config = dict(
    normalize_top_k=True,
    init_std_router=0.00606,
    seq_len=1024,
)
Below are experts of layer 2 (counted from 0) of a mixture-of-experts language model. Rows are named router (the router's row for the expert), up (a neuron's input weights, with its number) and show model dimensions 0-159. Each number is 500 + 50 x the weight over its row's rms, rounded and kept within 0 to 999. Numbers have three digits each.
Before each expert's rows: a language model's description of what the expert responds to; "mostly gets" lists some tokens that are sent to it at least half of the time. This comes from a sample of Wikipedia text that the model never trained on.

# expert 57
Prepositions and conjunctions
mostly gets: " where", " During", " After", " since", " how", " According"
router:435427401543486554531428482543556523478599463630450536537525552465388522575375533517518423546584614413590569507394471451563464508460451505447579480516464543540483470445501510563506423578509502486437512439506541541435518486515597621554475568535453517451498485528448445488480507537428535515491556494435483553503492499505455460477467468423415567484526481554553452449533487459428457458466468449544491546473547556541526636444400568461494458594469489494444460547434537585579568540532554
up0:407478401453550517459563559577510458498559485521546492470533483415430523555523451503448385412458506541493467556380452474534471570485514520534524444446555483524530498502528481573490435487539471571474438521541544546520410462458643510477491539506395528515592526557487448518432405530471506474431506452514320514445499536603525513534489531520432526615517449518417481431551493449497493505484469463453510490474448532616453478530460463462491503550456468446439550536490575542509492428503527

# expert 58
Line breaks and headings
mostly gets: ".\"", "\".", " Animal", " ==", "\n", " born"
router:490456446491489504492447563480510495492561540550414490535544592482508542528429533513489515538613482463529598522460480505503590448465523456521532512454493487565487502500520495433486615495464516552457454407442501443411549451541482478403524503529503399526493472451567509427471461593471507567501584486556448516427445499484415509504447621563568575592469630495462506598456481462558489471465488468504541535536552525548478506503500465498536439556399543552504478514475479587483561533526453
up0:478479462560506525479505465496570461569499453516517551441544525434522469538496484507542540629486430438462534550423506466481454507566456484585511470445530494503530572412525500497530468521493554528527496410505547559563490523534499467352497495453499479520509566484528450507410559590469448469523605512598552491593563486441463560434519494475526606560556449405425453445482502507482498501552426501403524447468512614501397495537477470490657503477450478457438546554482611407536524448552492

# expert 33
Sentence ends and sections
mostly gets: " located", " Although", "Ar", "–18", " buried"
router:456448468540465558576410491566533559557553562556434476547551511541459423531495542531495497497493521439514485515424420510482552505438492431482505509466474575463577515449580475461505429508413471442549581422379549537483494580577485495470541558522512531429441435479406544442552444542480542567440559460578486613465461520467451462438449564473490443533491598537519470489609469517525422472423440536470562537553527548604492538493442485476556499484499558589404466599378559524499583559549504
up0:570419425514520516673491454404498546493484526404511546542548502535447542467495550511476609492577529476438426470481437483554499504565512521501442443434480570450496509518542468452491537387553459534463543452448463613418509491505569562437540474552426535451465486576541554478531509589476557471558538560544628462468515496503542480484426616416494519458554484469436516494542514553440460444376430571541541509528475545565539434544454528484527601534478490411547470630482511499478456502556507

# expert 49
Past participles and verbs
mostly gets: " used", " known", " became", " made", " played", " called"
router:444507478560492607594515556546543499569585473519544498566533538543505443594461470477633446475523439499577448427521445530476466494440472509537491449449542521468487481413529488571575498581502482473637521380473552480445475484575434544561516557480459486486479342486496475476490492497551430489511508518487547528472401515491542487503407482420395492552466509412487475462556403452497519469530625454477516526571513514587483556571476539454505567465534506489492479576537512555566629555526469
up10:586415533431475483483515485532564494485540512479511532503477560499489565517508486490471486459483498462481437402522509489468529609513453424532434491502497473477502437532578604390527498479510508474470445507572541466494464522553639457496531467493536498554493438482515515559516479546462419477518375476520535587482431540440479519423559486460482541576568527517588495447479470581490512560506389504488501401462523481412485625616494463453445525481485507522425421475507476448460400484532501

# expert 17
Numbers in text, tables
mostly gets: " 7", " 5", " 9", " 11", " 16", " 6"
router:467553484435491559605462491572474589537477573556483526531551533464495507515349456544513499616538516426485568500477486535407492544505527467465464513505541587495477388426489503516586513572489493474455465481421532484486492446444570481464503533588529510551421471533539558493584497577481485452472487541537452548495486551491473393483374526430473547548514596520579534456542484584467466499384514431507534512545571474522545484519474440447599455487513480520407424535568520594512611519515465
up27:529427470477573532582467532511482507543624513531492524515470559559418515467502431426541521438516502548512529643475540517488503428435523459510438443456460597566435511507434467520519472450490518567542483489553439498455394479480560602492515614495571547473488534498598504501455452545476479468493393472519540438484528502537547525426479575496565415372455514431542515483450520467531480453510575523456559513476414430482491528474425377507545458498537494477416508527460554522529633513619432

# expert 30
Numbers in table cells
mostly gets: " ENG", " Chevrolet", " DF", " MF", " SCO", "featuring"
router:454543461540457469608471529480495517545572546593464436562534517436514503485464506587497485504544593431450500522485429490510518599485422496486455520524505581544452527433511507513522493451525558405512483488445503435444487518493528605479500530495588535509430482525523510465585498563493505644509552499495378603473471574462410501390435556523402459515482509522467488483505467487414517468471507520530533545615554495513460526562466461480519503483502553558357506529397528612447616590598451
up27:506489539539436500501431511533485504464526485502493544614503527459510408486453528506597469505481591521481436461591493577509529536579361527487518426449515368555525498600379480425521418429420526445465527565568455534503422455501511563538395530532532516454567531538519513564523470448473490579418472532489471469462527461479516472523475468545471527457454543455542445475484539456578493522509546565472584474648540496493478431524471507413463421505610486450501532497524475492425516486533558

# expert 43
Headings and line breaks
mostly gets: "==", "===", " ==", " ===", "====", "="
router:522462482503485495507480508547517484519508550529519602547480565487553524483420515493553415600549486378525572450432480448505531459545417369537518526480511539538568481429514522366502432581402368503569540481464549620449521444521466506457547509521563587528497464484438519516502507526544464502378534367554544511592415520507506529462470562407456492520444465484502480539534475430474463524516366502431563554501461575489395504487486519574522503510466517635496448479386633518568514619515530
up0:475527565493498470546436462440544503540596490525614479562499515540580502509532468551498514484551512527421545416374463552493504490585398523503505527507554509476512445557419559481529436469430424596467476452449556592496531485494527594572553421494520482540565454548509496505555474483506467461398559488448478469471495444556440584471519528472537487632571579430555456500572563507439474502493490468487570547498525417521522489474373552571524586580533480585420481519469507491556520502567469